Weights of a small mixture-of-experts language model, trained from scratch on English Wikipedia.
Size: 14 layers, 45.7M parameters.
Experts: 256 experts in each of 14 layers, 48 squared ReLU neurons an expert, 4 picks a token, a softmax router.
Below are experts of layer 3 (counted from 0) of a mixture-of-experts language model. Rows are named router (the router's row for the expert), down (a neuron's output weights, with its number) and show model dimensions 0-127. Each number is 200 + 30 x the weight over its row's rms, rounded and kept within 0 to 999.
Before each expert's rows: "comes before" lists some tokens at least twice as common just after its tokens as in all text. This comes from a sample of Wikipedia text that the model never trained on. Tokens count by the router's weight.

# expert 32
comes before: "id", "ican", "is", "ure", "y", "in"
router,230,173,172,177,168,229,210,171,173,229,174,171,174,167,172,177,234,229,231,166,181,170,171,233,237,169,233,167,164,173,226,234,228,168,221,236,232,173,233,167,229,175,225,168,172,231,237,223,177,173,229,232,167,225,236,239,225,176,181,168,232,171,235,226,233,227,168,170,233,175,230,166,168,238,167,171,165,170,226,233,232,236,229,228,234,227,231,229,213,172,234,227,172,229,226,168,233,174,235,168,231,169,224,171,228,160,164,225,164,233,169,168,232,234,227,168,233,173,232,173,221,168,174,228,226,171,170,171
down0,150,196,229,197,206,264,197,182,196,196,253,193,198,183,179,209,186,207,186,192,196,225,196,187,220,247,230,221,177,225,183,189,195,200,225,192,199,239,215,219,247,185,143,149,218,195,209,180,293,197,233,256,192,238,202,200,189,211,237,192,213,188,222,257,188,231,164,170,182,218,196,218,225,232,227,225,198,205,248,126,95,241,202,215,231,144,250,189,174,254,204,188,170,193,223,196,237,152,188,244,180,216,154,227,238,216,174,167,242,180,177,147,206,230,234,207,192,209,204,194,183,179,244,193,223,185,215,213
down1,195,183,199,155,245,172,179,150,202,229,182,189,179,244,196,190,201,186,213,206,149,210,173,196,177,178,222,153,204,201,219,264,199,271,226,211,201,203,161,226,237,177,196,198,239,175,172,206,227,192,203,139,208,201,253,184,201,185,224,262,196,219,237,171,179,246,212,182,160,142,225,179,192,187,149,224,166,192,203,196,189,232,224,214,168,241,193,224,186,186,237,204,201,206,226,235,204,219,218,194,164,186,165,221,191,189,264,197,207,150,204,276,163,241,231,176,240,185,228,255,230,149,258,208,252,219,252,243
down2,258,264,200,200,206,183,193,143,216,142,161,177,182,229,236,197,157,230,194,216,224,206,193,168,191,186,171,146,204,223,195,228,235,234,225,212,266,227,211,205,181,239,183,192,178,260,176,204,208,185,163,225,228,206,198,228,256,211,213,228,175,245,233,260,196,177,181,161,181,189,195,262,213,190,149,171,212,197,148,232,145,222,191,206,167,136,175,216,240,218,187,171,203,230,174,216,210,248,196,161,226,199,203,210,155,253,193,164,186,180,176,230,258,198,269,204,198,199,188,191,212,208,183,236,227,159,191,172
down3,203,186,190,191,249,237,153,194,187,198,214,174,202,148,161,222,156,221,250,216,188,195,192,223,226,229,210,200,144,184,210,221,200,199,164,168,175,206,257,190,220,196,171,199,189,212,173,225,148,209,126,209,222,175,172,143,176,185,223,222,179,230,238,211,119,188,231,191,153,219,180,217,195,183,173,179,207,175,214,209,186,255,171,226,194,177,198,183,198,159,247,205,201,293,217,247,203,206,240,241,223,195,248,228,198,187,189,176,145,194,160,264,184,249,211,163,181,143,215,177,154,195,209,181,225,242,198,205
down4,206,172,195,200,188,181,181,186,195,181,207,182,201,205,230,171,195,260,252,199,180,215,209,229,181,190,230,253,158,204,229,190,213,207,199,174,261,198,241,206,218,179,212,234,218,179,234,165,201,184,222,208,204,218,177,219,192,216,163,172,219,233,176,184,266,225,188,179,190,219,181,199,156,207,115,161,190,237,206,241,226,212,228,174,229,220,235,174,181,203,179,112,149,192,209,215,126,159,235,231,168,188,203,192,219,214,173,196,118,220,131,160,137,195,264,247,218,174,218,192,201,223,190,173,209,207,154,205
down5,236,205,155,191,232,190,153,208,263,194,197,192,209,178,190,229,194,219,155,216,246,188,181,176,268,192,229,209,197,263,155,205,192,188,160,198,206,165,194,240,218,238,186,194,236,214,177,231,205,177,165,223,192,211,221,239,210,194,239,204,201,193,219,154,191,236,225,170,194,278,183,200,208,247,173,180,168,226,177,213,179,230,219,196,208,243,176,240,216,201,156,151,243,260,223,273,182,180,182,238,198,162,193,212,204,185,146,279,170,174,251,187,190,196,188,219,178,221,182,213,148,170,200,266,215,190,220,239
down6,168,192,159,182,197,251,235,179,197,223,151,200,202,284,239,178,235,201,235,221,225,251,234,205,249,228,190,195,269,201,227,239,203,191,202,178,182,236,164,217,233,246,194,210,171,194,219,196,198,188,211,166,213,165,186,190,163,153,157,155,179,216,180,215,199,200,181,199,205,194,231,206,224,147,228,166,175,212,257,207,158,186,150,229,200,249,182,193,184,211,185,235,271,222,149,217,168,251,142,201,245,208,208,184,217,228,151,150,192,187,226,164,197,242,206,191,162,187,148,201,185,177,201,217,215,192,256,224
down7,166,193,178,187,203,167,95,184,205,193,257,233,188,255,235,179,150,219,213,281,212,216,203,181,107,221,229,220,208,198,224,233,192,195,180,219,209,246,216,198,169,177,200,215,180,211,167,198,215,182,221,144,234,183,196,197,154,206,216,242,200,210,213,164,189,275,211,219,234,202,175,208,199,197,174,202,160,172,167,213,182,176,228,175,223,233,192,163,157,204,131,174,178,203,269,184,166,195,203,213,206,236,160,194,216,251,197,180,266,190,169,205,191,205,211,227,180,214,223,193,231,169,195,145,182,193,212,209
down8,229,194,178,194,160,175,210,185,199,167,181,161,211,216,206,153,207,176,145,184,187,170,210,206,217,162,196,231,213,198,180,181,182,173,217,224,282,220,149,162,112,223,144,197,157,194,194,176,196,220,186,187,190,204,229,232,300,137,245,171,184,220,190,224,228,190,236,238,205,199,253,192,195,186,231,194,199,188,163,124,177,235,226,254,200,223,220,245,209,199,189,228,245,196,159,185,217,178,214,206,253,174,156,227,197,208,198,254,210,193,202,174,193,194,205,201,175,191,186,234,245,208,184,141,201,234,198,222
down9,245,163,211,240,170,164,202,154,238,177,234,249,185,225,262,196,186,218,227,179,198,241,265,196,222,154,144,196,185,260,184,191,218,247,153,211,232,184,220,202,181,228,217,186,196,200,225,190,226,189,187,181,208,218,199,257,189,212,134,175,181,238,196,259,167,194,205,176,158,193,225,176,141,173,120,233,222,199,202,184,190,139,195,191,191,259,190,158,209,206,171,191,194,176,203,195,160,206,240,214,194,221,195,173,171,179,197,199,154,163,195,155,233,226,229,198,210,245,152,207,184,221,187,264,197,225,178,223
down10,147,157,237,184,221,206,191,165,223,170,239,235,169,157,150,188,236,210,202,137,154,219,212,220,227,186,109,210,220,204,220,164,208,185,173,196,179,205,205,184,204,204,197,171,199,214,180,163,190,192,159,193,208,230,134,161,153,228,192,159,169,178,183,181,162,189,207,167,221,244,180,201,193,195,214,162,205,147,212,246,214,179,236,219,277,150,215,222,238,162,262,137,209,173,200,191,220,215,187,217,170,176,220,169,192,200,227,175,170,165,188,200,262,166,195,192,123,203,197,223,186,225,175,193,177,206,197,226
down11,229,187,183,172,215,177,189,183,209,231,141,163,169,242,244,224,209,192,186,177,165,185,224,215,173,172,191,193,201,242,194,228,210,186,215,198,187,170,194,202,148,163,241,189,238,195,178,236,189,186,181,212,230,189,215,233,256,184,218,237,165,205,152,206,238,242,211,217,204,211,200,211,151,201,189,190,205,235,227,210,235,301,173,210,186,187,253,194,174,230,114,151,213,201,176,185,164,264,236,219,244,196,199,210,231,180,220,249,207,185,215,230,181,179,140,204,184,173,183,205,219,169,144,208,286,226,230,179
down12,227,215,200,234,233,232,184,216,212,214,256,213,181,211,148,154,188,250,214,213,185,220,223,216,188,206,199,214,175,197,247,167,131,207,194,170,206,173,280,210,153,184,244,203,204,198,227,234,214,227,175,143,202,137,203,228,189,230,192,238,174,233,219,219,272,202,185,239,160,182,183,214,152,217,207,146,253,230,251,257,178,221,210,175,223,198,232,210,142,255,200,242,200,170,210,239,167,176,227,204,231,212,212,186,215,157,174,209,197,178,185,227,191,184,244,222,199,215,230,159,245,181,171,190,176,234,163,214
down13,161,154,195,239,200,194,188,226,241,239,202,220,194,198,251,199,211,136,195,232,196,199,192,244,197,211,225,198,221,203,199,250,179,234,179,250,208,247,221,163,246,139,188,163,225,155,192,195,199,243,158,184,171,220,202,186,194,231,215,190,253,229,190,144,166,177,126,176,203,159,182,235,235,238,206,139,198,141,208,161,180,212,232,192,192,217,217,199,155,180,150,232,145,223,178,171,149,238,212,205,151,178,179,181,158,182,146,196,204,197,206,185,164,217,218,194,147,199,191,175,220,169,205,219,164,172,226,166
down14,168,150,232,157,207,188,215,175,165,173,190,195,184,205,167,202,189,218,197,201,199,161,176,234,183,199,187,226,193,173,219,164,196,200,229,228,184,186,164,208,185,201,181,229,199,205,193,195,223,186,234,172,211,210,218,193,190,221,169,232,200,184,193,179,177,192,207,186,132,191,190,218,175,165,225,187,248,243,156,203,166,271,160,246,239,139,246,222,156,203,190,146,230,167,169,246,215,248,247,213,217,170,156,184,272,275,195,171,271,220,165,156,244,231,169,166,151,196,185,255,201,193,226,160,206,168,209,214
down15,231,199,198,206,178,205,228,213,164,205,177,164,208,173,163,199,252,181,148,141,147,197,200,175,138,175,205,202,193,180,202,208,154,249,257,208,212,150,180,157,193,159,186,143,164,214,213,199,230,179,220,201,206,217,237,198,161,196,167,216,171,205,205,167,150,164,231,209,133,181,188,245,188,205,248,157,163,171,257,239,179,212,192,190,217,228,148,160,224,217,223,203,222,235,205,186,218,205,255,206,227,166,265,243,199,243,221,182,217,260,182,184,200,204,191,168,194,161,204,242,193,131,199,233,186,197,189,184
down16,222,234,213,242,163,220,175,205,197,173,276,233,192,173,261,251,158,177,179,214,218,221,190,209,214,211,151,263,214,194,182,183,219,160,251,191,173,240,152,191,225,255,148,154,230,198,170,196,222,278,179,179,225,179,262,201,210,268,152,208,256,212,209,195,201,209,158,174,183,209,177,212,218,213,221,186,198,232,195,202,207,239,241,216,199,181,210,206,206,200,201,230,166,228,181,200,205,187,200,232,208,211,236,232,218,203,218,166,157,197,206,171,186,200,223,191,251,222,222,203,206,175,143,101,195,225,205,224

# expert 11
comes before: "st", "s", "l", "ad", "m", "er"
router,232,186,168,178,162,231,197,165,170,232,175,171,166,176,176,167,226,231,234,165,183,172,174,226,229,165,230,176,172,161,226,242,226,167,230,229,232,182,227,165,226,177,229,177,162,225,243,222,179,165,224,225,167,228,231,226,222,176,185,167,224,168,225,237,237,230,164,165,238,178,234,174,164,239,174,172,167,168,231,233,227,234,233,223,235,228,231,229,227,174,226,226,162,222,231,179,231,170,223,179,223,166,225,168,235,163,163,234,171,238,160,166,235,228,234,174,230,177,229,165,225,178,169,230,231,165,167,166
down0,177,119,184,188,178,149,177,199,228,222,177,194,214,281,221,264,208,218,173,211,187,183,174,174,175,198,197,201,179,187,236,175,204,184,207,175,188,233,220,189,144,178,183,155,213,187,201,215,172,210,210,187,186,226,191,209,169,236,164,168,213,162,190,201,255,235,225,202,147,154,219,197,186,231,220,159,180,168,198,141,250,197,137,246,243,186,218,260,224,214,218,182,170,197,144,223,178,200,229,180,158,241,225,215,214,219,205,237,203,198,237,180,185,260,160,136,216,134,215,197,200,170,222,185,188,215,169,169
down1,202,234,168,185,182,197,207,243,163,237,183,162,199,142,168,210,202,216,210,182,225,150,212,173,217,199,239,203,165,171,223,233,208,270,163,183,219,218,215,227,207,163,219,201,236,170,262,204,190,181,226,151,215,176,231,199,201,221,160,218,218,199,196,176,241,274,166,237,172,187,181,217,215,215,203,195,207,244,219,231,204,239,290,187,234,216,223,148,186,94,232,221,210,154,184,191,229,183,203,196,191,144,167,238,211,194,166,175,222,227,222,213,184,183,241,203,156,149,200,193,246,187,163,189,201,212,181,192
down2,229,187,176,195,186,207,197,244,192,195,238,231,172,250,201,246,183,157,146,240,201,200,197,164,144,256,199,180,226,242,211,221,208,190,222,197,162,162,211,202,128,223,251,148,191,175,234,232,225,174,206,177,202,221,213,151,251,243,186,220,157,218,220,148,229,208,172,184,186,250,172,170,222,151,186,223,183,164,198,241,188,203,223,163,201,215,178,216,218,185,209,187,210,233,236,188,189,217,223,180,179,255,214,172,155,212,259,223,208,191,213,180,205,180,184,175,172,156,168,223,173,217,206,174,108,241,188,144
down3,194,214,156,223,172,184,210,184,191,206,149,209,187,197,224,185,202,214,182,202,218,183,183,179,198,193,179,200,193,223,250,185,163,224,190,181,224,192,192,200,213,180,181,202,204,174,242,195,216,205,188,190,211,249,190,179,203,204,193,197,199,230,191,200,101,201,231,235,243,251,199,206,167,219,224,232,254,194,239,226,204,234,218,194,244,210,195,200,167,241,235,196,135,185,235,238,197,199,286,214,191,175,249,125,203,190,226,114,177,158,209,273,239,170,224,111,208,200,172,244,199,196,150,182,222,172,167,197
down4,221,133,213,175,209,194,165,178,209,199,152,221,202,232,177,185,212,201,225,204,215,221,154,162,224,177,213,198,169,156,210,243,204,192,238,233,188,148,265,138,198,254,222,221,246,203,237,260,223,186,204,187,201,214,223,198,227,255,185,226,166,179,189,179,261,191,194,178,251,201,227,211,167,192,207,241,182,158,213,195,191,225,219,228,178,221,221,202,211,172,182,255,208,210,192,203,189,163,195,287,197,145,202,196,212,173,261,221,218,235,139,218,212,147,151,212,199,219,187,198,167,239,247,168,217,218,171,151
down5,235,209,219,190,192,117,192,153,233,197,220,198,187,201,210,200,206,202,209,186,161,213,263,191,179,178,220,230,175,211,202,180,189,218,198,208,221,212,242,225,212,179,217,249,216,174,195,209,263,222,185,164,210,202,137,227,193,220,243,243,188,230,177,182,111,182,156,241,129,243,180,179,182,168,237,257,247,217,226,143,175,199,191,207,219,223,217,180,201,213,193,194,216,197,167,261,161,198,223,208,206,177,200,161,195,184,248,208,222,197,255,184,144,187,136,279,189,216,209,205,216,240,204,175,175,182,194,222
down6,173,113,228,228,175,268,166,180,207,212,222,210,225,212,235,233,218,181,218,144,201,245,228,256,184,215,224,234,227,226,207,205,128,232,184,229,219,212,211,185,221,250,215,166,215,215,246,209,204,211,199,186,209,206,189,183,210,246,147,211,233,254,220,186,201,187,243,257,215,162,232,173,192,177,160,187,238,206,183,134,162,194,201,225,195,196,203,236,218,150,195,226,195,155,226,171,200,230,230,208,185,163,208,208,203,153,246,166,216,160,238,206,195,188,211,141,231,259,224,184,195,181,267,174,189,206,209,189
down7,207,201,223,171,209,161,212,195,237,198,217,241,153,228,231,220,225,169,183,227,200,265,206,224,184,253,226,240,242,175,232,264,239,177,196,199,232,175,218,216,158,190,191,203,268,187,166,192,200,154,197,223,214,120,215,194,242,211,222,226,149,197,202,188,179,188,224,187,181,171,184,233,174,244,192,237,218,207,190,207,145,230,208,226,208,207,249,224,185,222,231,167,180,204,213,204,234,216,163,214,245,221,220,141,242,156,212,195,209,222,277,226,217,154,256,209,238,161,183,185,189,162,179,178,267,193,204,183
down8,145,220,196,212,225,257,266,230,230,202,197,213,173,229,222,205,206,192,202,198,233,171,209,271,197,205,181,204,177,196,189,240,188,203,170,177,255,278,195,210,219,171,194,227,169,207,197,189,207,168,256,149,220,158,226,200,192,220,174,134,202,224,172,222,217,167,220,178,178,244,147,136,234,180,224,237,237,148,197,179,201,195,202,181,195,197,153,168,223,194,155,187,152,172,163,204,228,173,237,176,208,255,176,250,175,160,274,174,195,195,237,210,191,178,167,171,198,205,192,190,201,210,240,193,181,227,245,227
down9,182,239,234,183,230,194,180,195,191,185,209,225,217,225,241,243,244,167,198,229,171,256,177,160,247,195,213,155,196,205,241,142,201,262,203,199,189,264,206,202,137,200,163,208,207,191,166,171,255,204,200,181,210,217,215,226,194,170,147,218,221,215,225,169,211,227,198,261,257,229,214,194,202,167,232,240,234,237,176,182,241,207,226,200,184,247,240,164,111,220,160,184,185,142,174,243,168,209,247,195,196,206,224,178,198,193,167,162,215,223,155,201,151,223,160,197,153,212,186,194,205,190,204,221,182,204,218,174
down10,191,181,210,199,176,197,233,178,217,173,202,195,287,181,156,265,224,198,193,267,163,201,211,177,162,176,186,214,182,233,173,220,200,195,237,200,222,237,193,177,233,244,186,187,249,234,169,183,155,244,236,149,178,157,181,233,190,164,158,236,184,206,204,164,167,186,168,163,188,207,216,257,183,233,250,201,221,192,206,218,196,190,202,230,172,216,232,177,153,159,178,211,205,275,241,158,203,164,182,203,199,186,208,212,223,209,200,133,235,177,181,199,174,247,174,174,199,152,172,215,186,171,242,199,189,207,264,154
down11,235,183,192,224,243,160,188,216,211,185,221,221,237,186,155,204,231,218,204,201,179,238,193,207,249,202,165,217,164,172,226,210,220,204,202,209,261,206,169,200,166,201,190,194,192,172,216,240,234,214,188,206,234,108,178,194,170,222,144,234,212,179,173,228,209,190,166,190,187,183,203,174,177,148,287,193,255,256,215,239,227,172,207,240,254,226,219,186,228,196,206,222,228,256,228,241,186,204,152,236,183,173,205,227,141,222,234,181,170,207,186,275,180,231,206,212,183,167,217,194,185,263,227,172,235,181,221,179
down12,202,201,207,168,152,210,179,252,204,173,197,195,173,268,199,252,224,185,174,208,161,200,246,239,149,222,206,219,181,115,214,213,190,190,158,207,215,188,164,202,168,188,221,186,277,136,166,206,231,173,201,203,194,165,168,161,224,164,220,161,195,235,223,162,164,193,200,187,224,179,181,213,139,229,222,226,190,168,196,193,218,205,209,223,183,200,226,177,242,191,154,174,180,151,177,222,205,210,177,282,219,204,233,199,193,168,209,204,155,198,217,250,202,229,109,163,257,190,202,182,202,186,203,217,192,175,176,219
down13,229,244,173,254,245,179,191,180,181,178,172,144,204,208,191,230,196,224,154,218,230,168,232,148,195,199,228,245,165,255,256,237,157,244,232,259,239,220,247,231,225,197,160,244,236,179,184,171,172,195,169,178,219,221,171,217,157,210,239,208,178,230,213,178,208,180,201,220,162,144,175,155,215,168,194,152,265,200,222,206,204,206,225,173,206,178,227,181,236,171,191,246,178,163,254,192,180,215,203,179,173,234,217,200,229,241,228,209,214,171,206,240,186,194,226,170,216,267,206,234,238,182,188,224,195,171,211,208
down14,158,172,233,210,193,191,145,192,223,192,224,183,214,156,237,205,201,208,200,222,191,211,175,196,214,214,199,185,165,213,254,191,185,230,170,198,198,233,164,201,186,232,214,244,176,192,230,218,120,246,254,204,192,162,185,167,195,246,194,236,254,182,229,236,192,221,182,195,191,216,196,218,221,160,270,172,205,184,193,254,180,206,196,233,241,180,195,140,216,236,182,214,195,147,213,188,190,159,172,222,249,254,159,163,216,211,178,266,270,229,227,184,236,181,199,186,210,183,210,192,205,202,142,189,126,217,169,143
down15,191,228,265,206,183,182,151,204,205,204,158,187,208,180,203,215,207,201,194,180,196,210,201,150,175,247,188,200,132,154,211,255,212,197,188,217,160,168,204,155,161,185,229,189,168,207,178,190,190,137,272,192,215,211,234,247,231,230,195,239,231,193,215,221,147,195,174,167,117,205,240,207,185,201,220,229,222,174,240,230,151,194,234,175,180,232,161,194,195,221,233,136,203,195,156,197,148,164,235,157,206,217,197,191,225,191,213,236,212,274,173,196,217,146,215,227,203,199,245,189,195,232,189,167,164,233,205,181
down16,215,203,240,191,255,201,166,192,116,188,193,195,278,234,192,165,232,207,166,242,225,197,154,159,202,179,166,231,237,169,194,219,175,126,218,130,225,162,225,172,155,186,151,170,173,190,142,169,204,212,196,263,171,270,208,178,223,164,269,235,180,203,237,186,179,205,168,212,156,225,129,206,219,183,223,207,177,172,173,191,178,217,184,165,196,156,243,181,181,180,219,213,239,190,223,211,204,219,205,199,222,194,206,165,191,179,218,201,227,173,227,222,220,184,206,182,209,199,170,186,215,220,184,188,156,171,194,196

# expert 201
comes before: "l", "land", " /", "s", "d", "st"
router,243,186,165,180,160,231,216,171,173,233,178,182,176,174,157,179,225,230,234,177,188,170,174,226,237,174,242,173,163,160,226,245,228,159,228,236,216,178,231,154,240,179,222,163,167,224,219,221,186,176,221,240,171,216,218,244,211,183,177,179,238,167,230,227,232,221,171,173,239,185,229,167,167,230,168,168,169,173,226,232,221,223,237,220,227,214,220,239,218,170,225,219,159,223,219,166,238,179,242,163,229,157,238,169,224,161,181,230,168,242,165,173,238,234,232,173,240,175,229,178,227,168,176,237,227,166,162,177
down0,146,167,255,123,192,165,220,217,144,211,122,243,193,205,192,161,206,259,213,191,187,188,159,156,163,180,238,243,176,207,195,175,203,210,172,247,186,230,173,249,193,177,212,218,216,157,203,170,185,203,183,184,177,171,179,229,215,171,225,187,206,214,166,227,179,227,199,213,204,158,195,198,199,202,215,184,165,215,103,146,212,250,196,214,180,208,205,161,183,200,253,216,217,229,227,206,219,177,190,287,220,217,224,228,167,210,171,141,180,238,210,231,180,213,213,196,188,188,247,206,258,194,193,225,218,191,189,210
down1,184,154,211,194,208,212,242,180,188,132,171,196,174,212,176,202,196,262,159,220,215,166,175,130,188,231,143,167,203,217,222,213,148,188,242,191,168,201,133,205,209,237,152,223,191,199,222,205,197,208,179,204,246,153,211,250,199,217,211,177,230,209,169,183,134,171,230,221,187,212,193,187,255,178,202,189,166,235,202,189,214,134,226,174,212,204,193,191,207,155,154,161,187,213,238,216,159,184,183,177,197,247,231,211,161,221,175,197,183,212,226,161,259,173,206,198,262,185,127,243,203,235,163,166,180,191,189,194
down2,162,198,226,190,184,190,230,188,223,179,129,211,155,202,265,228,196,208,230,173,205,195,195,175,160,181,192,179,192,236,194,196,238,220,186,229,144,190,223,207,195,173,203,216,198,205,176,188,146,249,165,170,252,187,250,161,201,217,190,211,148,222,222,224,224,173,258,226,168,172,158,253,202,176,213,208,182,201,228,200,226,229,167,134,233,223,206,176,193,243,191,227,273,213,169,226,162,196,176,124,228,216,194,154,202,175,159,245,169,244,201,244,192,164,164,186,215,172,156,226,211,170,229,223,188,193,246,216
down3,187,206,150,238,210,196,203,191,197,197,225,215,158,215,269,214,268,228,245,244,273,204,198,180,194,220,208,198,171,188,226,203,206,187,218,172,212,200,135,205,156,248,209,170,217,131,218,177,228,242,172,266,169,188,197,224,265,207,195,229,170,223,179,209,217,229,195,190,214,231,184,252,171,197,215,152,235,225,161,201,193,209,195,166,152,248,137,157,204,181,168,182,172,171,212,189,190,255,202,198,139,179,172,218,204,145,199,195,232,130,199,179,205,207,230,180,188,185,212,193,174,146,186,169,206,188,172,198
down4,194,240,202,183,164,166,231,165,178,187,196,192,147,152,213,170,211,221,247,189,246,211,267,189,202,203,189,191,203,196,195,177,149,242,167,201,139,190,201,178,198,177,172,187,179,204,292,154,201,188,218,223,218,222,260,212,158,193,217,200,160,182,195,168,239,224,174,267,248,196,216,210,193,161,195,121,208,156,198,184,232,237,200,162,222,180,173,242,193,167,219,281,206,171,233,176,189,210,180,208,184,194,226,212,182,219,233,229,180,171,202,169,217,198,197,202,253,229,216,219,252,220,181,227,248,232,220,158
down5,220,181,177,239,247,230,202,196,201,185,240,224,235,215,237,195,148,196,246,211,172,170,141,140,208,190,145,198,175,185,260,172,204,128,264,222,181,207,198,213,198,200,214,177,142,186,231,220,198,190,148,230,257,193,192,149,202,247,178,166,167,183,177,138,162,156,177,241,205,165,209,165,176,214,195,184,218,160,176,224,217,164,168,192,263,263,187,214,176,173,224,168,184,208,195,230,231,189,203,215,197,254,200,159,167,187,216,236,188,207,168,218,189,182,216,165,250,209,206,192,195,168,225,188,232,239,196,203
down6,214,199,210,179,190,200,207,236,202,154,170,244,204,151,165,222,242,212,188,164,208,222,161,167,144,192,180,195,152,255,124,192,230,233,183,168,198,214,208,177,177,225,227,203,202,168,172,219,171,224,264,165,204,194,213,156,177,195,214,214,149,214,236,214,152,238,205,220,220,141,154,213,170,153,191,203,226,199,174,195,177,218,243,169,140,211,207,205,189,222,198,206,178,193,198,183,227,171,178,170,216,268,239,218,244,218,150,147,241,179,226,252,224,249,139,191,164,189,191,165,214,193,177,166,240,219,214,211
down7,227,217,188,217,213,208,192,140,196,222,214,174,202,214,222,220,202,209,166,96,189,170,224,158,164,217,144,188,232,192,200,213,211,210,257,229,193,243,219,170,205,189,175,181,210,194,200,232,186,221,169,171,175,259,233,217,203,157,166,187,160,209,164,179,210,189,148,283,184,188,173,195,145,197,197,231,198,260,218,207,198,242,239,213,148,144,224,177,213,222,200,185,177,196,209,284,183,210,171,171,208,263,199,185,212,178,190,254,216,186,164,184,189,193,277,186,205,223,206,166,245,212,193,192,165,189,200,199
down8,196,206,175,179,163,222,197,208,240,172,207,173,190,202,213,163,219,253,216,179,193,164,192,219,202,184,172,182,217,197,218,206,184,214,185,175,223,230,199,244,156,194,169,214,165,220,216,169,223,229,187,178,262,230,176,262,167,218,251,179,162,185,219,192,193,126,213,164,221,180,180,256,165,223,153,186,210,189,173,263,203,188,174,184,137,251,193,157,246,230,241,147,181,221,220,199,198,217,177,218,188,219,204,284,201,193,224,120,196,225,214,219,212,184,179,148,249,212,200,198,264,200,199,166,217,186,260,220
down9,211,191,242,211,205,235,180,190,254,131,248,185,188,194,150,251,170,203,161,203,224,198,177,218,233,218,239,219,147,210,203,221,198,223,185,199,189,233,211,196,198,176,202,220,149,197,182,152,225,146,190,156,212,172,213,226,207,214,127,138,197,263,201,206,180,227,211,175,232,200,204,220,168,220,224,193,268,218,185,200,181,163,189,229,183,162,288,232,195,230,167,201,183,171,199,201,196,292,235,192,167,187,165,209,209,194,181,183,219,223,199,200,188,241,161,211,187,199,189,171,192,221,210,256,194,263,173,149
down10,187,198,189,200,136,211,203,183,266,177,241,185,246,208,247,206,167,134,217,222,209,214,210,174,153,217,195,177,203,187,252,171,187,214,220,236,189,196,258,137,195,256,217,269,197,205,175,187,141,137,184,177,240,214,226,193,191,272,160,193,185,184,191,230,201,177,208,237,230,211,241,199,146,188,256,169,244,217,211,207,198,172,184,175,202,185,171,223,200,220,182,229,215,180,151,171,202,263,181,164,200,231,205,255,181,217,204,214,180,248,190,194,261,205,211,195,185,208,231,203,205,192,225,189,170,188,181,263
down11,144,222,148,242,219,202,183,183,203,212,210,159,195,222,187,201,199,267,196,180,178,140,235,218,220,225,215,190,227,201,137,248,141,179,237,133,185,156,163,190,161,162,178,170,178,217,191,164,183,188,178,202,229,207,165,224,162,156,236,201,225,186,183,210,221,231,237,186,166,215,205,202,214,151,218,202,191,238,194,170,196,163,250,191,222,243,200,181,264,202,245,233,194,215,224,180,206,165,212,243,140,168,171,205,212,216,168,221,199,153,253,196,148,235,187,198,203,210,174,235,148,190,178,223,160,211,206,144
down12,201,220,232,145,205,194,215,145,216,142,168,222,201,217,175,194,223,212,212,186,264,210,214,102,138,161,223,250,210,212,171,172,141,199,259,189,181,228,186,257,180,183,201,191,207,194,158,165,214,191,217,172,169,169,222,169,201,213,260,232,205,204,209,190,110,175,196,229,188,203,216,234,180,210,176,182,245,204,248,236,181,196,154,237,231,206,195,190,186,224,212,192,197,261,196,171,185,145,209,229,167,236,208,254,142,196,202,210,186,182,187,203,198,204,191,189,197,193,187,200,178,170,181,210,189,233,166,141
down13,202,178,214,207,237,231,180,186,216,167,178,208,187,212,189,231,180,183,187,161,253,157,200,219,205,140,199,233,200,211,205,146,161,190,172,196,183,157,169,234,201,239,137,176,242,209,143,268,200,194,207,149,231,223,203,163,225,190,167,221,195,148,177,220,143,210,223,240,168,264,164,205,226,212,227,239,213,192,167,169,211,166,173,147,228,209,174,225,182,209,188,197,241,142,167,207,190,201,154,186,142,237,163,169,133,220,188,217,193,202,191,203,191,139,219,230,227,203,174,161,228,218,217,193,198,214,197,260
down14,215,233,208,220,183,187,171,206,164,173,257,184,233,194,184,170,164,234,215,234,190,198,207,120,156,157,187,202,208,218,234,173,175,167,217,198,229,200,175,214,200,210,185,199,177,198,224,154,180,211,202,205,174,208,175,211,199,185,187,221,188,192,194,224,243,219,111,172,210,246,141,185,191,209,203,163,178,216,131,224,232,183,156,190,157,174,184,225,162,185,176,203,238,150,153,175,195,271,169,262,175,159,206,156,258,235,197,235,180,137,242,214,214,192,217,200,199,240,187,172,207,198,232,218,204,271,188,185
down15,200,205,218,221,184,152,222,172,177,177,201,199,182,206,214,162,237,208,213,232,170,221,158,215,178,215,228,208,224,204,248,181,243,182,192,234,174,174,163,175,193,191,206,265,177,199,217,211,160,240,208,168,260,139,196,167,218,183,227,165,167,203,234,165,188,265,173,232,195,187,187,170,202,189,174,215,195,254,194,226,218,197,201,158,189,215,123,148,205,196,239,137,185,202,229,283,163,164,213,221,267,230,224,216,183,170,234,247,172,218,176,191,191,188,225,182,276,204,207,207,211,172,249,198,179,238,225,226
down16,191,248,219,186,215,190,264,222,231,205,209,211,268,155,242,252,220,203,131,152,201,192,223,241,255,188,240,226,177,170,187,168,165,200,194,208,224,230,252,153,192,197,209,230,209,202,167,198,229,229,140,186,190,247,198,157,212,232,203,204,172,222,182,253,212,179,226,208,150,139,231,190,184,200,194,230,161,203,187,233,226,192,139,192,188,213,213,212,185,232,218,210,198,195,166,180,235,170,244,203,204,210,178,236,184,209,244,165,198,229,157,238,130,211,154,192,185,221,230,219,230,161,235,180,159,154,196,188